Below are experts of layer 3 (counted from 0) of a mixture-of-experts language model. Rows are named router (the router's row for the expert), down (a neuron's output weights, with its number) and show model dimensions 0-255. Each number is 500 + 50 x the weight over its row's rms, rounded and kept within 0 to 999. Numbers have three digits each.
Before each expert's rows: a language model's description of what the expert responds to. This comes from a sample of Wikipedia text that the model never trained on.

# expert 39
The and possessive determiners after prepositions, before a noun, e.g. in his book, in their own, of the facilities.
router:354438531553558663435536448502466573522557499443507482591537520549488458508484509515501560315440532478506462464509532426456540494520513427586538542425537538522516536489491518516522469449479453538582502486551487453499416516502541461515451505505547511460536516465493470463479558554549536447472526466483603516558471490560507505485478441499608495530545587458545508563465497529458620586531522548536373511472502478418454444524431457576570545496507471507525545547449498575453569518474480463571499510604432422521556518521500512446450517484457531542597466536541516559459513494493576521535465467452498454540530491448515500522513547485518561407468546426518297463502435515561591486446449523495472533520519581561520532557478511489516560557469618546511498365463441517446509527498429
down2:531456589478450531500439465505469486469511498482543599426462494464525538479538414556529585528507548503555423476451472479579473465550484456581588561525519524628503553447510449651524438461473495559468435548416518505469429458514515433458458462556356460449477569488582497554477539513515504410472424512548470529583492474472475572490548518415555534527546493505571576492479564599509543527423558433533533564479482558538445415550473444418530486451524528529456402503482607478455522480556524552575572506610557461527497478528527465529614506499389463514549456505499488490543453514512448422526537532486644529522417530605525492535501499491514566416518516515525527466578528503588526466421521527501508523465492566555494439569486573503531554522477580459461445509469445595516544502425477
down3:485505499494536373563502556551425494467471559531469466415505475426496488488487491432535432452547543404483393492550466459555592520597480554533438443494494478544510456477534561501616572512454458560391454438551584546478467501495575588491469542475518429449467513480463546531478542508459485444580508447467429556449522591579538473435372539491523583446491434542541537498477525576430509432554504456532468502529424460509497515540463536506496419557449504517491459544409551421554587530519492509436507601562426520558521568466391560507534498557447518532533491442408482489512569528512514515537475590546545515519474446472486540370467590507489430474604487431591530472546565548454521456435430502412437429447456457450464513493516463437589525495527570517465534524511483500540526437532566
down4:495425542535477418539450386490392468470494630526455434491472469488430493517494461492440507537515488608557549476437563435515455486500424555475388474464457550537532538581614511485490574501501597506530501550450484547586520498548576548517454548422535457450514474435535480456613604468487532584475453494386574494518525464545487416496492527468515490568460518570565445414465460488525447405634620545522439480538579470485449486531499506516475519536508553502490506515511483525426478422513488516515492445467460535509517471506462479505516529549505526415434549416451440582547539543568568466451503458585500500459397450438489517425494519543396572586537499490416457486484399501585491504521464497510521535527429479572488487518488587574542483489501482446576412515478502433531480472425588
down5:426561428597411465526467490554498465506485469582515450501494457474494483578492505403465438499516461534522516484520472604520413520479476562453463581489503449489481487582478511510507463593432532472550428522482456512505445485569449527491406357461566596442583524556450564456412540486457477479471512474501473465532507589515445463483496558520555387513522529486394541537476465482515551487427426611480469507467477521350500533428536516548421467441498467476449407434532464469491553547499425481582571524446483600399397550502403521507402488508486540497501481496489465506467493472464559531625612513571495529489503486511535520544540504467436440501533548528488554618479553459495407518535473440486454510609494485543473531510531500532473507432583514449574481513472627464528448441556500
down6:528455576504535534514516440548536497496511525493478671493486516448454457524520509593498414496557438514472529471531485366596452540461576501536490516508603418503476513443525538505449528503486501418425484569531509515489483501467514540552486626475291493556458512551556480524523523526488546494513514570472585429517531586460576452500534516529528574465542460541476502649546568485521488585463447458494458575515475521497573532552477482504468442507493513568515511454501535467518467451452479442549501448412535510512484528470437511438440473443555510549503455587484584425420563501544500509487509435408613499523546483577397542442539491500531465514504400491618504567558582571564443511507526543474541543508471506493493451512446444524446529474501556609501451384455524594540520534570480
down7:446502403536475506487486383442463501538514460438366429476560509611427438489472471584596579430542452498414474465528494530534522462526536512477513522529540500452531484539516467436417563463480509434431428467525484515406437554550468590448561468486686455449493456574445458585514535584543399537453491475488495494533455518446479529520498540494432502488418457533480538444422480469518555479493485522473519495514430513480517445473502440476444522514602477560473558506483552475445544502458489458556556590472488515469507477503520474537419459521575591480504543506482462502526432531460446513474450418618424499472463512497562503596532487490517466510387501521426537567484492506533534525525542411472505408434595549454508526506585470646510453433491585418451536523477518387486526576454470
down8:466459499560496458570437513480463497447452553531543397512503451622491498518502452455583426466538447549539485545582460494531445475456476550413463515486417434496511557532456578515458569413457523459467490545623531426496480440558549467489390512492764493457489546499502521530498469478446457483505490500436516488494528514603562546398558485519494446585436431423531477514441505497502534543470483502639465378584494516476481535542585493541482474552532485508490522439453561425433525536498483495511551569478440474432499529520449481544439479432484565477442577464421470517549504477490451461497473564557534607509546590461556571459503418449471464481464548505427527424575538583486537467424443488499450518522525496444509460483550503459527471433502595485450511429487550534518541487531518
down9:538505580474508498627460409519453517531485519509542654488500558423495475469469579500514549535478472446612491532380534601516531496600542509441565543514514470533493453459555473604486442487531494473527475491482522468526504477488478524471416466494153478481446560469512456458422519492495391541529489463484460508511542429465521474547513562507556580399507558473524489519508439535508453484484509456469555532386460444613547502523487464473516505489525486521507478471541513508577528465462571568475600467551517463502529474440526489500559463474536510569446477514493508542489531526487509554498535503324557448518511506530474550502496523506480517448493443566469521504455571441452480476499517434501451463507514467487527537434460562441523564510453425526501471533470428508608537493475511
down10:488500492543449475553450486555466472418522470444481516494532504639460473505599549543571586473564447508481501522464470547388556533604489492367525538478492445398413527546543467516550513378415583503492499519417455512487517462558456569578569506577577492472429574520502494470487446563495554487489531553560483507527483442490429523495403528493486492445488480492567513479393462539418540528507466495490504450559566465666465486475512522486576495546585543484507425485560491484501480611518493511527632479510485468448502501560524370496552443493519524536449411458582470535502564528482469456491470457615454525437526566511565493451471386530472513489514571513519498539491372517554470522524462430483438497573484496596472473564469477424494466495592478533445577566539478525513561532518526
down11:532493463466483580426513496418504521514524453493569316502499529488513459528532463495443561608433444443496470446545525584480533439510524512647435452492451522478549588502481458616455546542452517498491434538485520509438496438517499538530479495479620600392519558527489533540476564537492479418559483420386504497493606517514474416466560512478497412434474445624492548508518454555550518445536543492491596451564502451466489550487513437472390545488449457448492454520531491537495406495469464556491476573562515541553538467492505498530465485549569426495542424462529518465532557526455452456463560491674483518509452558529536455516616394448480510463473467513482517500461535450517557502440580487498519442475453442505505464547561499542462524625570484521583453466526490547475418469504511
down12:500500498549563510510572517497547492572533470502520478550558503489462471445475477480431441503489426481497530544479428528478519522396477566530506476381450425519501482506506510540467452461569510497538523450442468479518509519525432405540387443447457492550456525486535505510464457547522481602563428433573441560561525515463517424564443531500583534494468566429409517396491475410526441515617522457526473468566449505542484441517486519572458512576574437537497503442471589480491487456544460552448518467590496459463468416489479461620489469511527489548556539529540459522540479519429475502487685566461531564538565560415429473542566532425392482500401377591526502477478494510521498489443568504439503475504495454545537533505515408534439614419540445394561411504483526456520488418519432
down13:467419492499517591487442469471549491603498559567505586476485485468436530559535523553408501530483477559537480433445479417550525548494480503601389431457463529502449507444484490554489401479448517540501431567539526498455514419515449469586515544498359466385528523435500529488512511554495560501522457493454457509511544539512490451415574481414547541458413481420540516476482485446537340522470542467424494504512459528571507528545462454567457519510583535494546522507632480531525492543518542484496528583547527481481482423414558569461545546423455522523489456460492520509485426560501539512584499495511391489528496474459527473466541461509442595413573423519435393515488434513560571519521596462439514480442523534488477388446486530514479592523544445449455427558485398423560557422552530
down14:470527454476474501479526539606556487457487496454443386454453399517519448508429462567598567542529543513510449503535572561537463489453502478512465580481467530619463562622517483435591538483559531448481417530499452533512554482512448526422560537405634441531513491447608578551475528495483511521542513402538552549631516471533449520412513493531559484521484486486481491520504484490483532441459474459522520537456479538512581515479432573520590495339506448465432403465442407570548544500436525503576471520457535452540507494563435589394481528474547480498526489498466483517521512537464551479539538504636547469497506438500478502441471436501528519576516501462468492634604487489530480431465492545496499524392492537435513503491464510533562429586485523545414480492486595570531449453527451
down15:510457553507526523461510433473547493462469532446424467503539466472478519463529486505439523500464452546448371488487497423465512541507527534456464523506578515441549528491557526448478561458470478449516534491454411474520492519546568465391498438428500439570430470487520483595527578491499436493463555397469510532513538516558476568446589549535399477499582565558455484502523584514537438456604481530534441478533492485512463387455501438464448501456545446493553457501490482432517528420461491562494482467495382530574549506586526402440483436553594527452545535534460533499532447514485351528529524415455577509513439535519507369489477494438446458435450470529554643490480472448481571418550493446552351582520499518497535402603476530533501445576437551508419483438452546493561493476550447
down16:505496458537521440488516538527506506532466528488552401481572521440511490467512408447524552465474437512502538512505521488488535540488497398502373476556530499468484490492438434505530508579415526487506492487522497485456515472488529588489417596532647447462468431564553510457500452444516540476516438459466522516414523505450487501476524504441515444492589422488453610433515481530508548579588470494565483577505534416513483515560502478415442538598463565530502493535462506491502516600546507543502509563487466549503528569619551522443436509513443563407540486430508496555498508460368467448593569501500498560626470487441473505551501546428557406525527454416481487514529557517488524527548415563573581486531532443457439493557575342464461475499459600533414402430538514551589596506555485
down17:436560474588537456538389570490540475572449480535575622537467470417345571595538562507520529486544492503492629571499424452447480473523505563487492530553510436463489460518485426455499483494498516485485457556450363445505545568432512476530452514505356487480434469443479470520390526513551419494463461503568367495441454445436518421458467493554492545563496435540580549473493479544502521509504504423459416493488553545548422496496504560621572467553450548432428546502509480502443447521522484449487509386493539482473480498462530534520521468488377553466462475483520463530572421562468492460518557463483636417556522525489528521462506567495516486525618512539526531575544517522510435565481500479454518406492440477540451435497473492529463559564506408451517460441504478555490473483511534
down18:442489552531505440507527388476498527528545446440481600548508472519482454407450531530496501537553540509601473420516440566469408446486480497455507546557510535508469528444535510581457485503478513417489481417431511562435484541493435562536446553525380517478528490457528504485575469535551471471488517497560537366515580556499477534429491486496467517511423521428490526523523497472372412586433596420526467505478458524548483480570538438484646480415534538673427497505579561486502441468521432507494613547514538415532502485465487492530457513583406478497449410535532528540501407538539517512523445470454541530485526541506498532572429476553441528504432517441452499429595403522468528510499534486456507562538497514450611557459613472530511553556500460507499390538460514406477524541490494

# expert 43
Pipe separators between table cells, especially after names or numbers, and semicolon-joined results lists such as Ret;, 0;, 1;.
router:460481507477537609481471503475504471533472490486489483526494472547565391520518574498499477371456515387545505459492543508461463544513486354537519440380519482467542518421504540584559435496448579499557503530468484497463460455579552503502549567524378494399439514466519517497497546535482553495535583476498564460567513509537513456602533483512547516506547504462521512475467510476472580547493543554523420509441535535486530483464454467499502517500519448491519644490525463595464555504510492534456489634504490527497544441450539537501481545458558548519509474467471493583486491449565485512553470491234493454496595506492533533597486488464460559507491528389439350490423484487511426565522468468518531556460561575576511537501507476514460496489518525589532530454438402561513412532568525
down2:483464560429406456542547487540399466568549397542503670406438417478583510527479483533466554494513571490487543569539438520584557468412476474511461440523462534579489519541544586531514527450476472562474392490480558505474529406450514525502366499471451473500499481414581515511580447525543557509488468437500456505518506538551419514536407568495564583589465481474436560519480468557576547465461489558513491499505457420467446435478502610530475445464505507450413469471355496507519497390465546455498548528478585452431558501520530413515569384495473479492509501546457502425459517478452471511472444536539452496561464533522547505587503473446535507473461430450528462347491602461521519542451439485470482538543593475480548452459478521527573508454478503549473502538497479482481513448442441
down3:461487484590507493443442490642516480553492480463500380513526462545545561524526512584491540504487381494470461531469499562433416494554479493500486446492474384486572479525565506419467419504532524363421521469529518556449555534438528560526454529546571490469496408607597492483517503509520470520487554473458514466473522448554423506561452576552440539521467451520398522583513564529551444467566396610431483534517412542516596501405513482474465506447568382595530536479574518576554446530481536599504489473542501535479490530478477554505612451495573573465460517367461485519527514476475487535567483470441466537565523544469475427496517485467497456437514489588495485569500560561511454462456454538407491531515511556463461572468546515445419454511576430566516545476512522497433530515537576
down4:495427516465573520473477471543465483517403525413513592550538532491496465542533482523439519498419603438331488428479567447468515506498477526653546534486478447515420514554468434504506444525494488482542580477497501519520496558501518529437544462486515555560397568599483414388508455424479500488526525368472520557539442523503477536532479575523511502491434526564470506492548433517467505495421443514523400584540448530546523532531499435520479528433532503479543550553552448461540508523522443536510445499392497468488460398491579520526495457429504489569480530491549492468462414517427526559506539439485567511559559526510403424428497579461561416555524469496521520503518544559502375453428602522388509495529517393551518487471473566461488524498510553608445551520464428437577403491540493
down5:599573513465593528504475385554508445452535521573427376501448383508436522397486482461504438462512480487470507563438495459485452490554587432529504445449478464507481499436563533501489462614423475469447531523452508519562539486595553512497534521522526501437570451491460554442575549516567529587504479424523571519497540442542420558537532477525550560488463528480528470556545546488535569442450457556570537522501490473561510541556502463422457512578425429520415525475568481486498482487425447527460552568485607516544394523494429626499502434599444455579450404491371414476546472470479530442458466522408494503552429526440509527554531557538443505475432550490512514591460519504396471518450579489546512536537505526504529595532463548461477437518554584509476469540520551464539482417481493
down6:571505517495553589478552491480486508489443527524478603441494531437497462421359494544475477541511562543405460479474432527512549504522491474465465485523469415571455557524530579577549544571440546515528472545499524475520422461514562458520479447511482538473531494485513510510559488517538504508411537444453465543509566511558457435504449502479428532475542523458591496570488479522506419505399486481560527570427456525450473513434444505430571467390482529512431467524327528577636455601486513569453502500587454472480490425529534480540470485531482495506459550551548475567519525552440570612484483575402520447533551540514473447426530471368534524449489512426578522466497513515517493501583531500355511536580428492531543487415581469584507509565486528445456422515433580388533464519487511
down7:507512529582512476423547457506475520532485545462530471497519566467456403505486465484496556516623558503511471529542479610545456502515633551474503510561496445500526485547535564499536505441462569455506563500563492500488449539467439542473514519568446491495447536498465549514441495481558419470470551551574425442447551473453581501437523503504492478494506510493596513516480533557548458550562523453481349440493473457485452530468478518517541472393449464452549529515451467584493468532575551588530605455535479598455500453455471450534477541421490503464481547516607519576520521501615543532567507517593551620432547450509554513398536553387564479467459446403462526556497524501485448458585518374539455534495391515567504331501473431493479550527391482434521463518554542518441493566483490
down8:418481489462461497394490481503508560504406521543499416510594640506438485574556423513468466456400507403445417453490536489532482450524445510579472478416488541498473509497518484472434455466535542449503530470564496508466509521413429548407491492514455455483609533433525483530432479512470440510478525469387503422485555512600569415531510437502525531495513464478531537496443440480420466502599468473502453514456465557482468537558475439515556500434469633502477510528564563546453516505511497418540569483510501530556562525442479577411520512363580515490365613523496460440453561598478503521533474530432481487517525531512601480444501462498554494533555560378464450523543611529500459504525371552503500500510415470532480536408466493528500537464439408558494559451532473466460506448502529
down9:460445491488532447511492427632478469621502468535461545499561536437530547550505481544513459531427550483546425456570463471448627449464451449503585422568473435501461596465526452428423525533473516508526457472490428443457509497445518573451436506572478498560568470464568470500516474571409524591520553502419478428561505507523462526585468502494515498462541520489539486525510538533480368589556521455484504464441440513502430459526530483490489543378452463552419539422501487529497540506532471483476447446492487477524579509497570455551600480403555533446429451431437454488461498538536508529579434416502576484448481541569408571456500511476437568380501451520426493448502531579555470453518506425533468417531533400418487445432541498399556558508521631534510469492421486506495502500470530
down10:485451504443498519527433465565485497461441545503479473512494404446484493526498497492552478489446470598467568472426460502439492520448463511531467508419427529581467467411490574535469439503444395488519423558506593556512557409435512473500476461470574529599577471627477547446566574553473595450506430516424471634488451515444568588476531547417521484487466457503462530481593502511453580478485517496502543445547485556560475491544631465532480543554484514556521440531576572410542422540424472574448476499407536495461565562564515488518489374449548422499453466467491507432487517488525494508422500420531534490482485534493418527466456629500531402588450447546576495479417515432496566548490470508458488518525457454488444443595537533502544529455454479465420538478457605526525491559513517
down11:466496451508377426440440506486522540436458523555545406510441450496522522595533549571473535543384479463581465469499392452499434527473435480498505440526528560445478520472420416482596539515513442523543393506371439522564474524548588533468397513569456419606521591457477471535473512450612494366430628499462537504516533545437495499459496479554563502561476509494407438454487536441539476610518490540481493457478467465483562505540476505584577553512592535566497541523492517544476526440467563490518490461596436424520470508453511513428482605540591455514529488506441494552503504508548566532423489518466452557456470464527515524528546478542427484446482482406440578437504485461527539533578566540454495449493497497490571529487572481536458446506543504537521415458541604526548530500553505
down12:606516540409591546599472472568510485561518515495461598471449354398495508538503531496570467510452574515473524505394421451475492473546468502521534584475436511538478458481448503537560492481457456511553406406402514522547497475531528406539463592433524577478523502436490468480555437489561489526384481515483583524502534517522482547460465546501500592570429444442458491475452466515557470532486477569555536507477604442422559505483517424517474521456481396520467498444434581479440548551498496595509456552531485430435410533545512518549441490518402441522603482604514449463420499484490477486450531449524478508427441420513537538587480491579541450469416535490479455464539542515464474567508590420483514539600462485524486493543467557499468597455473519455433538487464544567603472553449476
down13:531398463451464501438504469409609617503506530505594481517420529527546380623492545490531488485485584518560500416408535493396535504638555484493548520527418425412542367403534454403543504441475479508581481535459487558529480574536492551475507518564538486577519571555475497531512617405501527467538469528484452449464471519533484505459504443447633540470492501578504462472478542492367476605460522472446543433538545614502516453485491519496503458537504563402415452484537522511496520431551490477505525509523472458466492529414415464605546518450479514492516488552479434439414539455480546436443507528557530538497467560500560547460501460528515553476501519491547519455483428448506592503546496567473461488472503413510545542504401426535533510514533512462530490480395514508504563523476489
down14:549518511429432437439458484542561432536574473548645453434576512522473420442538515476529494507503522473476491397608463550478493531464471502540410392444491478470525527425520535526595446440447491416527460548545419518464461539404507533594440564516458527466515529434478523575528444572534502426490523525510487496538498481479529474443533514465442451389487496538535512504451546511567557467467507511437543492469537523505453513415590577522541590445455608520560393428563558492485425541460448493498524601467631561436621543492512505469403571471481505452502518445549539431413527444425504465537509486541499544482499501468513529612524597485532553428613449537499480468567499553484522490536462541528579475542491499423544552544482503443458490455528485459516480514580535569436555479538588
down15:504536508418495424496530480454417569529521505565435619499487507467486485488468535504403536507468522489435517562425554483515479583526446394383405561501530454453486443395510509496538524442438446455559464487529449493451509513503492556500431539462467471583491542561522477500540511461486520466538642473466553488444586550580437480422444518500471480491569547499479597505564544521475482570423541463541585488491521550497457532489406497410540497448528547568408512494500532511525601507452477380471509504529395515562501431464485503480538488440349529473490504568526519503491473541523495467539501543438502451499494419428426447497497515518472475495498494538358541580498559575606540474460519554450516593443418517478515513573508553553460605411485563577477514458536556466478551640489498
down16:535488485513484521440487475469421557413537529502499642550485640469490506508390554490417487520536555513526540477549479552618551554425500537531501510527605504578568583553535493538457579494456562556518510521469560571454391561442537477509576464541501523540501567507505426464572448520502450360422580493519514561531539519510537557591468508457464478576507468506528423520403518512550474527496457430451574492516485503509514489471488514416482524520544494513608527612419500580502507505554545513493438419528400496419551394502533457501481566502454598543505522435592481457566489545445549493538386501511595476486511498552489539477517485420480518467537430501478552443491539593524437449485452478395463534447538483488476436428472442518525491573542539537417455469512458593473465518491433
down17:483590515446534472545505402532476483427541501425511674569486534455534529454577552605471573459500574527513502480500467456565533485495513427438448606507459491493500473548548496460468481459440466554552506500433513513484510547488504520490487497536590517517508469511462501474478469496514497402401496467414457576506471527462463491557492598442457508556519534569469489527513598551545447405549542489522576549499530532409554360443457581501494516545582475549581534681547475487478540608510577437471493495527468463425511478545494527500484471526574456461503490555524530458541567484416529507468541400532576508502564533506460498528630489456507439597446464477408558532502462569456529530518592452513511554481493612569546494576518479479483501531531522558491503473490608553531390560538444
down18:482498513523540546394489453504441609476502441472573574436529579474418445490522568573490513556501556500553436475515458519490590473466421431426517516533534509528554561535542493539487497512483545508558453497480485568464481435471526487512485400609482509544467552530467479487486492511504430520462596458473450449463532476486504439447538538546479491529496437521535555520445530487479450526543561487476363571452409427504487452507462498476580657438585540452479452510485458542453522589557462480421583509595343440484541425461394528590575558481505561507573489430643489542489460518496495480481393558532555564458527439527564590370480578516542432442461493487510533563567473507525481413489590516470460503498430456476510432437542494583504537489475529483539488531551535485505538491500462

# expert 36
Mid-row cell separators and short cells in sports, chart and election tables, such as the pipe after Pos. or Team, and 0 values.
router:383476502509514520496489466487485494507517454398548515501476536421535457509566418467505529388556561504561488436461464472497526483420453464572481501353518532519507515399509499600523506558527491499535497496473496470554416407582465441524453488452363537472471528467497525456507547611501537484516489509529576490536504559545551446538516501456491521501415558513468553487500472432502587511527604498518488554464531522465576496467446482525471525444591452461487573450332461487485528481531441478443428620500427476429577444495541496514468523390558554480565542476555497491451513496583532558542476449289496462430631434412594555515480496499519552499511531492461465498467457503630547509536485507502536625500531542548523498493490493532495457527537549540521527451472448515406483512507516
down0:537413404456514551486555453548479517446563451417524497437476555440485414537529489455528595518516415601532469560536556480520538472527456375540527404455465558532463437471492531569463528486568482560546488446545483479516568513481391474442636518459627529528598536432429502516532452468507411466574543559521474537438424515515469496495526488580456486475516444483407448486588513477478606484408488507501542526567453424456529515469439544490520511456515427535444482529543477512530533541546560461458482544469476501598473556507506520608576466460454404438539383535459603502478448536496512456473540430568433501417504511583573513494517521583478450570487539456525419483473477424413483495408501489494521536453449589471512475481470475541475514426533545563521433447520589465542584479504516
down1:502562411385545493465590635549446516445594497492541637512539490471468515504542526497544561582479522536531471481546541555494473485422576454593604521486417531542427503536516451432516449495529432533466496575453569462510512491491564499440507456509484470474528437561482559565608476548510553516597439460497536527497483560383505537486441518508466525466482461591397533479449431595585469439513465472455564528453392443421429558511512515526422533445460539533643529542487401496572477509493475502525507517478483510547530447540514456452555515485507452469511483489433576475484476534498474514475440500582501495494447516433487469454496504440473528619560525518480440458392508476454564461551533479473582430557408507560552552568522538548485491532520493560413432584545489490491514452439615
down2:439511528521509486465547422477545445490501476457544510521477625415554528547450482448485539569524522578441555575565523455512594530486568518465463447443543505508529497540592538607445461546603523552539584477521504478489498511425547570445564556626524507496481560526552501464508500436449563580520436502546383553507453452438525487532540525533475636534433429510487408557488544555534484535548500414453486505520538533515504469532371559404540505459613552493472458443518452453477450471538504433504478500526583442538507541557431519524495479563563545459531552539516430526408524495527432484493449545639510505535475484501480514520557543486592472498470464454580502486556422537585535546541419436533473537527493475600425456472454536530515541532601390530559459566575440565501517564471523
down3:509441477568489503539499449592458514520542502432446707601557525486536593533437461466600523515477521608529414523490428392610420392488519453523552491497528489599502504552505543438534468483502546463481414516520461537436467423523599453414439532537460506462512443493478545510528525507573588476534510482541425539508559447481524521464531540532537514416433441534516446544562524516546520424490575442559439516418573509369535422433551605554544480441577473520525479494467543522508436547484538467473565579501510509395610473501543553506456482470419493468527521497523570518435505473413479510481545468530506569442497442486529532467556447495473544480530500526448429412504413460493482419478524506534458473484497492497555539520520538507544457493433606521492499455447521506501569540388468
down4:510485475465452451468381507512552476611594524541495653497528449393465473544394525481471459600437494593544518437514415448554518404491485551494514500480554505524470524431472553585505514465517538568540513520508603504430560465468497401429495450555441342546422504525553536493470477491574608447516499441497532528532519599457387524424509543421532387493476455433451508499534554567441509507552531502486491554506463456397515479438468487476416542489481512428503560451491525524519466478588508458501499539461475492518521518390530510463565485512444542433469469522466449469415522572436542586450539486561533475493466492463492449457514541517528545491537440441494486477524471511534415533480470531452520520491525450516526532533594496497460424449508505395433355488543559480454502375528464
down5:472494446524561536513499550506532539543478581569548469515582506464472477516616489452491578450531418491482441457535481571532477484521547531452467507457386489372453479456518491482540606538428549483435394476498479565491506402494452499451505485450536500506566426427551532494547596539495487523503485534587471483492628504484520573469413565503406507470484459449397563495489527550494404458529411559564544574456555478431494589458522485558567487445544502464532515478431584460522547511417544471503454497444430581473522516474527434473507645479538475473397504532413579542443523458421474495499493529478468467501460547496464538531430468502517460539495454538530520502540537500435483456476481476508497525516594354401501538565557437382445468572420482439460469459489429595531471457427496
down6:482520487479500570448413459476500447372519558486543351470486539527512517445461581503538531414579462472498512459495456489470560524487505531496524506468470573587494489513418523483488587436483543485556501515383503497434519495465577466475443503497576457467575520435390540449431509465459522514533414460522559477521511482485528523519525499507531432606427454492490523473588543485493465459408531548547385497561467583619562585477610565463524504537453647469588473541439527502452539483537493543529543448469629538538538523560538400483453535449418562571461527482454462472565447520552526570504550467527567521586523535491524480538500375442521510451606486449531460454466497447469500493431494433457449542478493474470476439431483473429548534516576446513474422493445486378471504492517549
down7:512588460465451513536510531457551440469540523454499507596552545569569452522572463538534428470515577535480533455540427479444481520495538588415442370517503538523554540528431432507535512541410489465552521572539449462448446511564486406442476499502403504565436517534573501385433489438466465525483448499466575610523468465624451434498465509535554508625440579535541451474542473504562520567445584414529641516429541476464458415550518526513463514446452530469486486434443437513504459469517472471460535469518483602510529447507435657553474484501522471469496524523459450475443408518505446553498551558519491474455551544583516517525505463470506481447499546585533559531492540584464543519508474431527448491580431481491476520542537388501507460544494511497566493482513526511445360485464388
down8:458539565550431575537465581514499549441467434495524466531495410527533508502564498464572478449509469492519528453511464550436552471458344505424487502600577521486460482403411519521485450500466461454434425457484545544481531533477612557505452517541530501465463507440528527482506522566462558462507549491438493526519496504528501521478525471383481469523500493503366595500602566450491462530365538530597391467519488498523523433572526465530511467445445516513514452488522512530447434500502517588521485500533536415450526480500589485542484545524503499564493512429511530464463540453474484505460466541364548395503492521494462392572526467476477559422440448484575543422436489535532477534560466423546639583526442450571510456437424583501517430502575485529482462536460628413457518445525592
down9:487534545569456557441502493501435389515434499500496457509470514520551478552486393557498495538540509466553553494422484498550456548433491513480529471566626476533587515537466481589472499460461477520436440357489495525517475526511464362489490498538466520493390472575418525565383467577494471422573548519557555544470594488467518609436510545520509536441576568447520535556452422541497474503596542479484448534534462461474508490461493482573423508488483429505414555435559564507480516433541518614539435467482583482461594483511624475466532610478508637415552525422591492535463535503480500385543505475515512494487499450470443510554504623447427605514447488507478540543502500467506564518472532465484548560491545522545496553493523470514468535567517507462476373459440491501457492506472461
down10:503521504479444585481530517479431505597379475516522590513479596503481383548530544455479479530673474539472450389454473500506440483567520457485529474448482494459458466473512503487550492512539480489525497459516437494555507465463498450523504578511537579482479622441539519470526578557515474491444404577514505435575499546446484510460436536546431522568529570483552518453553491537510484470518498406556500515488591586447401455451583432491517442524536472566466530463447482493402494527443441534520430541505497369509433456576540497509353475642472437525450494503405520594403438481460491485483536484538562497470485452415441564555531602522479553497481513580422424518589552482600455570533487545576530520509516506480523537524505462421493553530549542486485460460452444539496491543508486
down11:508458593401489448460453509453641444457638496496540501535580469532514482523518450475496529482589607479481566466487471385528529479450560511548524447531511563482403473431570527539501382587427498481549550601539531493382484474457535489542434568418513522461525464506452560484500487460450465518431484594420529504567396464520516464520484561528491545476494479518503540601489532573497553504455493422454419517487560491618602511568498472480455486493408442461524377484508530462534453546552458527511496530479479510644453469541460534416443509471511521536467513526510479520459534561477571435535511500533553433569538548512556492507476524412568469513537560507421507531582539569496382481530500442547474464614467482462508551498431515506505462394435502509520495510429495507457461568518570
down12:486477362553419447576530502575533520418539445523501544438446511565515489453471499440557432464510524599499617490597412510592500497424562572437453433469447518559480563443483388489487485569509524551536417558542478572610485431397496475475422438494491478601377443466576478525436487471535524570478468505483508469444495447412493572511497457468511525533501515538448562473528432507432570500503498415508514495473502504442451446576450456584522481455467464410520443476452471448503533521479477426460468520413604450513417508511573537424439477562422500531594469491487515521491516459509443542501496553544538530531572388388525510518506570523471547476544430563488508484439461507480567503540523459476518480544484507448486528493475643499465531492486439450431465499506468511379531584507481
down13:445526471536417433571475519486559545506545564481507516416424485402493427520446568527490428459437512464527512603483589503468523477503467490531541354531502436556478470496611542565454532588535479541532472521535488446510466550635431442492569471479510618521437511511557468437493395509478462543451535479533411507491456460538424527479583561569479509462480521553429421452485457538460489459541548477475606415528609532434493511529477479513511596462444410580471456507533550495527489446432477444590494522521449454438536487514616438537486516439514477420397489528490478469539501458451452638504528472499437508550479580428625489440502487487478487497483489453489473467457491422453564477589464577496477577463521497552387475515559498575567541541510544558499483527474540569491499473529558
down14:447455557517562562461513471518519460537519404451583459585469539470485548480453576457442495525459496505525517485532573541519347545511528588525601535488524554594526415525446499412420473529458465516526449425449551490428490465395455499496464456628474442583447539454494547525478476462503533483574422557429506568552524427445472491474484491465534536531539488482480494472566525515524432521499514489517501381531510610517476522431554513483488490464494467546535485517576420357591509523433500514518499539552574536421422384534435513511516382507529443469446439469410567563554593538478516421489497491553476545549440572516577501517502433498532437521474458541465502463571567552573578520458496507471525482495508437484534585546541547626504469545468397537504431534498542504464573514424499
down15:467494527587536503607563523536414498560424534453558629523402489530519532436507452482506562507512582507436503446462466548437478549513536410471500567523444435475476352425526517494485588491538389464501552553471522491533583385543522419483507598490483499536500527517509561475535566504463512534422479526531431589519461468448448471518538528510563577453387492476413531485556532521525561444529439568503552477458467481464434493518478553551558464499392477515475441458389530523512550595575500467472448489552500485558514602511488509519538472465467569547495529521573477587457530515496516435513540496421606397489501393522560499555451485498477484466482526372564568489602487455450468587469479544445536439529459515507488491481387472505546473483511481428477511396534545530460584563495492
down16:479577536495500574559532532488512460462523504488606538484525442528490460503436497421455430491442507517533467631441530451442454396582538491521427467476543484401472446520477537505472550487582561430469491466323523513374440529457462541470478496566492399504507578499508535491546482410552498423463466473460520563535518517356462491529442536504555465358510604473467511485441542591551546570534499518609450489522475620461500598490481484532512477411438480450537463493574523522540448488538465443598543478442563546470464506561545582543443489460431466471561451524419442454432446456549541447470466532526481518463461574493489471497500521496497541504559562463550419496445414450434567514519564489536517571494444424500522527463534478572478453482470491509458434557489422512478522531593479